Weights of a small mixture-of-experts language model, trained from scratch on English Wikipedia.
Size: vocabulary 32000, 34.7M parameters.
Experts: 64 experts in each of 6 layers, 8 picks a token, a sigmoid router, a shared expert of 128 neurons.
Below are experts of layer 8 (counted from 0) of a mixture-of-experts language model. Rows are named router (the router's row for the expert), gate (a neuron's input weights, with its number), up (a neuron's input weights, with its number) and show model dimensions 0-223. Each number is 128 + 24 x the weight over its row's rms, rounded and kept within 0 to 255.
After each expert's rows: a language model's description of what the expert responds to. This comes from a sample of Wikipedia text that the model never trained on.

# expert 47
router [ 89 134 141  87 119  80 107 152 147 128 128 126 115 157 130 136  77 107 173 132 132 134 154 141 109  98 113 113 141 112 109  88 116 104 136 153 154 135 140  90 127 117 146  91  69 124 139 136 150 166 107 151 123 164 126 129 120 147 100 165 143 130  75 114 167 117 152 148  99 171 125 107 140  93 110 137 124 182 145 104 141  99 108 142 113 145 151  82 113 169 145 109  72 108 173 105 147 143 172 126 138 123  85 116 135 130 132 110 149 129 137 130 186 129 137 126  70 163 107 133 109 115 128 144 147 123 154 135 131 121 135 161 174 160  94 165 129 144 104 118 138 165  98 112 124 143  90  95 114 143 130 130 137 171 125 107 134 124 108 114 108 141  81 150 156  96 104  93 149 104 159 188 113 122 101 107 157 168  94 126 122 126 135 117 141 125 127 119  91 131 125 142 100 113 130 129 142  59 137 131  96 138 164 164 119 161 145 116 132 168 120 130 124 141 117 120 108 117 130 141 113 113 129 126]
gate0 [112 137 146  92 135 130 138 127 122 120 171 112 107 152 120 121 118 156 128 106 110 142 152 174 118 141 101 135 126 165 154 140 132 111 153 119 105 120 121  98 137  80 162 133 150 112 130 134  99 173 159 138  73 116 107 139  81 126 112 155 128  99 165 145 132 106 167  88 116 156 112  99 109 121 146 113 124 121 113 124 138 126 133 141 148  91 171 126 129 155 145  66  78 138 147  99 145 108 147  98 124 133 172  94 160 117 134 166 154 107 122  98  97 130 151 149 122 113 122 147 161 160 135 131 139 187  92 130 157 110 130 158 183 120 158 178  97 126 138 115 115 128 130 121 119 134 146 119 128 118 129 131 113 116 114 138 109 127 112 136 129 125 173 166 135 108  89  92 178 176 159 130  87 124  79 156 130 116  83  75 138 132 101 145 135 138 114 150 136 137 127 185 105 165 143 171 116 142  94 145 100 167 109 154 133 147 117  97 134 122 155 134  85 148 122 135 109  92 128 130 102 148 119 121]
up0 [153 121  68 153 112 163 104 121 159 143 136 125 101 109 115 154 120 154 158 102 144  90 171 133 139 187 131 130 137 102  87 128  84 147  85 151 132 132  98 126 127 167 170  99  80 159  96  90 144 121 142 115 123 112 150 125 119 124 148  90 137 136 120 103 153 109 131 119 134 123 151 132 116 121 123 131 107 157 127 121 160 112 160 140  68 165 118 142  90  95 103 125 151 112 129  83 148 172 178 154 114 122 117 123 102 130 117 163 106 102 172 156  51 127 112  42 135 121 111 127 138  71 153 118 132 101 130 129 139 111 155  94 128 133 106 114  99 115 117 107 116 161 126  95 125 151  96 136 160 126 128 126 140 154 135 100 148 130 138 156 146 127 137 111 147 127 121 123 143  98  97 150 133 130  87 116 131 144 122 124 127 124 115 126 145 125 137  97 128 152 164  98  92 132 100 118 113 135 154 111 124 119  92 112 133  79 169 147  96 141 138 114 122 131 153 120 114 167 127 151 126  99 102 164]
Description: Possessives, have, table pipes. Forms of have, possessive pronouns (his, their, its) and table pipes or divider rows in statistics tables.

# expert 0
router [ 93 116 146 141 135  98 145  98 146 186 122 130 130 153 126 107 113 127 121 128 144 132 151 119  84 102 158 154 149 142 120 110  97 138 116 142 106 132  87 114 148  95 127 107  83 137 133 122 109 118 134 127 151 140 127 135 158 147 103 166 133 155 114 118 169 114 137 161  97 130 115 126 152 102  58 142 112 126 108 119 106  75 109  86 145 114 130 129 173 130 124  97  72 108 115  84  99 117 139 136  80 130 165 113 124 110  96 135  62 107 133  99 167 124 127 111 102 144  92 122 107 134  75 154 133 135 140 133 143  86 135 141 123 156 101 164 127 138 146 101 117 111 129 117 121 120 133 133 137 157 142 155 116 157 130 101 135 156  99 146 115 126  97 162 194 149  91  89 118 100 153 150 126 129 122 115 110 163 107 113 111 111 115  82 114 107 151  96 128 158 162 147  86 138 132 167 168 121 151  83 115 144 160 161 106 132 136 125 162 150 143 119 159 151  83 115 126 101 125 151 129 120 104  87]
gate0 [ 93 123 151 104 139 117 126 144 128 133 128 141 133 137 155 118 121  61  94 104 131 128 132 157 139 120  82 121 150 179 132 116  84 112 167 108 118 132 116 144 117 104  86  94  69 119  94 145  99 112  67  92 132 140 127 161 127 123 177 154 138 115 142 143 166 134 117 144 175 166 142 156 134 149 128 127 150 123 140 129 144  84 104 102 109 135 118  95 136  98 135 130 120 117 149  90 146 134 104 128 132  99 133 108  85 103 152 116 106  99 164 100 165 125 139  74 121 125 128 128 111 165 106  69 132 128 135 114 132 123 164 143 161  98 137 147 150 101 129 119 148 126 105 126 120 108 102  91 133 136 112 111 137 168 122 117 124 130 136 135 146 133 157 112 150  98 127 147 119 119 148 115 148 149 133 134 110 131 150 141  89 106 100 142 170 131 165 192 104 147 129 147  44 144 157 101 139 169 152 102  93 152 145 143 128 160 113 122 115 124 137 129 127 130 161 103  82 127 149 109 124 144 190 124]
up0 [116 140 113  98 157  95 126 128 127 102 119 104 115 142 152 120  75  89 120 106 151 123  90 122 129 119  89 100 150 132  78 110 117 101 144 110  99 147 117  64 132  87 145 131 121 125 123 162 121 132 103 151 157 142  97 134 106 186 144  95 132 148 160 134 147 121  98 178 126 130 132 136 162 165  71 108 146 145 109 104 127 141 122  86 131 154 163 155 140 126 187  96 150 105 103 125 124 125 122 129 142 108  92 143 106 104 140 154 138 127 168 117 165  84 152 139 107 136  95 129 107  99 102 146 131 102  90  79 152 124 152 136 154 113 111 134 121 102 160 127 129 120 114 130 131 142 128 145 139 158 117  85 116 127 151 140 150 114 152 161 175 166 112 122 154 107 107 144 100 117 158 112 130 114 146 137 154 145 134 154  84 141  77 151 119 134 199 114 159 141 143 132 116 106 113 133 160 122 123  90 128 154 154 131  89 167 106 131 125 136 175 134 104 123 135 111 100  94 107 113 156 129 111  95]
Description: Name and place separators. Commas and pipes after place or personal names, such as the comma in Leeds, England; also given names and particles like von, Jr.

# expert 60
router [102 117 172 146  99  62 119 120 156 117 148 129 102 123 128 106  96 125 141 128 157 150 142 127  78 128 146 125 152 118 151 101 125 149 157 125 150 138 108 108 110 135 124  71 109 152 135 130 108 115 161 138 135 166 142 165 129 122 139 163 187 149 126  80 146 116 123 140  99 165 145 108 156 141 125 152 124 185 169 139 141  67  85 101 131 128 139 109 154 121 144  95 102 118 127 135 142 109 161 112 127 138 133 122 152 100  95 131  86 135 151 114 136 109 129 114  82 142 111 107 116 147 124 124 125 142 146 151 149  93 119  99 155 151 131 159 128 110  83  93 134 129 118 146 131 138 138 106 125 138 127 161 164 164  95 100 169 125 129 189 135 115 108 131 129 145 137 143 134  81 132  99 115 127 114  93 141 154 134  96 128 105  78  86 130 117 142 117  91 172 138 130 114 143 166 126 153 122 107 133  94 164 163  97  93 138 165 119 171 152 151 180 170 146 125 145  91 140 145 131 152 111 112 124]
gate0 [134 116 127 147  59 128 120 158 104 144  99 168 131 175 141 123 117 146 108  80 154 163  79 105 142 113 116  95 115 127 142 132 137  87 139 110 151 150 175 135 145 132  97 127 151 137 127 131 138 132 183 113 131 121 133 162 136 136 128 154 102 127 114 144  93  99 128 150 136 118 113 127 128 103 136  96 131 142 154 101 125 107  85 150  91 105 112 136 163 100 164 116 140 136 143 137 107 119 159  85 111 154 115 113 156  92 111  98 122 145 169 109 107 141 130 135 182  84 171  78 134 122 106 123 109 163 151 129  97  98 135 128 144 103 117 121  93 139 150  99 160 137 152 122 136 168 117 150 168 128 128 132 122 147 122 134 143  60 107 124 122 167  90 106 157 111 120 140 145 108 126 117 118 112 158  93 133  98 143 124 159 149 116 137 102 120  97 142 138 179 139 130 157 150 128 172  88 105 158 150 133 129 136 118  75  84 147 123 170 146 150 168 107 128 137 156 129  81 116 140 163 126 159 112]
up0 [113  90 166 166 116 121 125 121 100 139 163 162 143 100  97 118 162 125 124  81 110 116 126 141 124 149 103 113 142  91 128 114 102  85 121 104 133 162 148 131 124  79  96 129 119 115  67 137 157 169 129 134 153 147  90 114 150 127 106 145 141 132 113 123 121 136 137 155 117 165 108 168 151 124 124 151 159 163 170 128  92 142  65 117 173 157 125 137 145 113 153  86 115 137 111 123 110 127  87 141 135 155 106 119 153 127 118 111  85 118 139 132 116 180 107 134 110 104 127  99  83  81 134 153 114 197 115 101  87 126 107 120 138 141 119 149 135 138 121 135 149 115 125 171 122 144 112 161 139 112 100 107 138 149 161 115 131 136 162 176 114 128 121 132  87 130  92 149 100 120 165 103  74  86 139 112 174  99 131 148  94 131  84 106  87 116 110  88  99 131 121 116 111 137 111 129 109  75 139 115 159 121 136 116 115 111 134 156 167 117 108 128 148 115 129 121 102 119 149 114 140 128 105 131]
Description: Passive verbs, prepositions. Participles and the prepositions after them, following was, is, were, such as used, known, located, named for, built.

# expert 38
router [128 169 119  74 133 104 149  92 129 168 100  97 138 176 155 138 125 110 139 132 163 164 118 113 145 123 139 119 118 124 135 149  88 139 129 129 122 151 113 127 140 121 124  83 136 164 129  97 104 119 133 107  99 159 150 161 115 148  89 130 187 103 125 120 142 101 150 156 129 159 141 166 160  93 123 145 145 125 125 147 156  92 117 133 134  69 131 138 142 128  99 139 100 128 129  72 106 108 135 119  86 143 126  99 138  96 102 116 100 115 140 103 161  85 124  76 126 128 129 126 136 122 128 141 158 160 145 151 125 128 154 122 124 148 102 151 118 126  85 111  98 142 138 144 174 166  88 133 160 155 126 147 191 133  88 100 108 145 145 114 144  85 130 117 122 126 116 113 157  80 153 128 123 120 103 136 130 191 115 107 144 111 111  64 136 119 138 129  92 135 151 144  81  92 136 106 153 122 162  94 145 128 125 125 144 145 140 141 144 139 147 133 162 145 142 114  66 123 118 160 119 106  91 112]
gate0 [163 130 153  99 136 120 143 129 135 153  81 115 107 114 128 137  89 157 123  95  77 135 113 103  98 123 122 155 121 103 134 129 142 122 105  92 135 155 145 112 105 154 138 142 108 164 167 145 148 120 140 103 146 131 141  99 125 177 131 126 131 137 120 139 133 152 163 129 108 150 158 115 105 125 140 148 139 132 143 104 143  97 174  97 125 131 191 194 150 134 102 146 105 139  90 128 107 124 157 141 124 122 133 166 153 146 130 143 143 114 115 102 121 138 136 152  85 105 192 139 100 141 119 124 167 148 153 108  75  83 103 105 140 148 119 109 103 127 128 111 115 170 123 137 142  94 109  58 138 111  98 137 111 140  86 111 151 115 123 152 127 118 151 134 113 144 140 110 117  98 128 137  94 159 131 123 127  73 101 144 108 119 126 171 166 107 132 141 115 139 134 136 151 124 164 151  83 133 139 128 105 141  99  81 119 118 177 193 148 133 106  96 112 143  61 139 111 140 125 118 107 113 112  92]
up0 [154 140 104 145 115 166 110 161 141  66 152 112 124  99 162 123 101 108 120 137 104 117 120  97 156 163  97 130 115 119 100 130 155 144 169 137 122 141 108 151 113 165 152  98 115 144 120 129 132  98 169 131 163 134  92  88 118 106 134 109 165 142 104 147 174 164 130 167 113 131 124 118 103 108 175 122 151 136 173 138 111 134 132 124 124 115 126 103 140 135 114 121 127 142 141 157  95 169 126 133 139 157 130 206 146 192  90 106 134 109 124 116 120 143 175 146 162 149 123 130 168 120 139  85 124 142 144 117 112 104 101 118 132 157 152 140 106 148 133 146 150 163 157 160 171 179 124  97 140 133 142 127 147 138 160  97 163 130 102 102 136  96 159 129 156 121 163 122 134 153 140 129 156 116 166 103 113 135 110 144 196 112 120 111 121  75 109  97 113 144 139 123 154 157 117 150 126 127 129 125 109 128  99 101 164 129 150 158 158 143 122  95 176 132 121 119 139 135  85 119 121 148  88 144]
Description: Word-final suffixes. Final pieces of split words and closing marks, like tion, ment, ton, et, er, closing quotes and parentheses.

# expert 1
router [122 159 138 125 153 100 130 102 163 126  90 141 107 157 139 155 121  94 144 132 116 141 120 153  83 135 143 164 135 124  80 137 114 143 120 161 142 164 117  93 120 108 149 110  79 141 178 118 121 127 141 164  71 168 121 132 146 115 103 145 128 160  89 119 167 123 155 152 109 142 134 122 125 128 113 146 101 134 128 104 115 125 124  95 155 107 142 107 137 177 116 114  75 114 110  94 142  97 169 150 113 143  94 143 169 108  99 142 100 106 176 114 145 113 146 104  95 118 149 130  75 122  73 152 154 160 142 159 158 104 152 140 134 143 124 168 112  99 144 114 140 143 132 123 181 135 126  90 136 128 122 167 126 144 138 138 145 144 120 117 146  94  85 166 158 135 112 128 131 101 154 147 124 126 119 123 130 146 121 107 151 124  57 106 145 120 133  83 144 126 163 134  81 133 142 143 135  62 130 135 120 139 148 105  95 112 142 156 119 144 136 155 185 165 100 118 131 108 127 156 134 114 105 132]
gate0 [121 116 141 128  97  92  95  90 140 123 124 159 100 160  98 154 144 109 134 111 126 137 133 124  99  87 116 136 132 146 127 120 142 117  86 128  83 114 154 122 111 130 123 113 100 111 148 140  99 149 169 112 101 153 110 128 162 133 106 153 119 138  89 138 125 172 110 142 156 130 123 136  82 126 109 169 138 126 138 112 104 123 135 111 168 157 165 119 182 111 153 116 111 122 121  92 136  95 123 104 107 123 110 105 134 129 143 111  81 142 154 169 185  99 140  83 118 110 149 141 183 140  91 128 172 163 144 111 151 161 126 124 176 112 143 126 145  89 137 124 139 175 114 147 132 132 109 132 159 109  78 138 123 123 133 132 113 149 163 105 125 121 112 113 133 120  81 133 162 135 131 127 121 103 133 138  84 145 186 155 101 109 117 168 109  83 116  81 133  94 143 127 119  80 129 151 140 119 138  95  81 129 119 114  82 144  88 101 125  95 119 144 115  79 133  95 112  97 126 112 147 136 161 143]
up0 [141 113 127 134 148 147 118 161 107 126 144 171 150 101 156 145 113 136 144 159 114 100 112 139 164 170 169 141  94 113  99 112 121 129 130 147 173 119 121 145 148 142 145 128 110 140  84 138 153 108 125 124 135 110 145 103 126 109 162 118 115 130 182 145 146  75 154 169 119 153 127 111 116 147 130  96 109 129 132 160 132  74 147 153 112 136 111 129 106 119 133 120 125 125 151 136 146 137 103 167 122 121 111 120 155 156 135 144 130 139 114 104  86 176 146 136 158 104 144 125 132 134 136 144 133 130 102 141 119 105 149 129 114 162 149 111 179 165 104 115 145  81 143 119 114 137 129 116  56 182 121 120 129  93 137  95  97 119 124 167  99 139 122 144 128  88 116 111 138 137  92 155 139 123 157 108 167 102 127 123 108 173 138 117 147 137 107 142 113 144 104 181 104 169  93 115 119 131 153 125 182 149 126 148 139 132 178 105 120 152 101  97 111 151 105 200 183 160 159 140 125 126 121  74]
Description: Conjunctions and list markers. Joining words such as and, or, but, &, plus line-start dashes and table pipes in election results and infobox lists.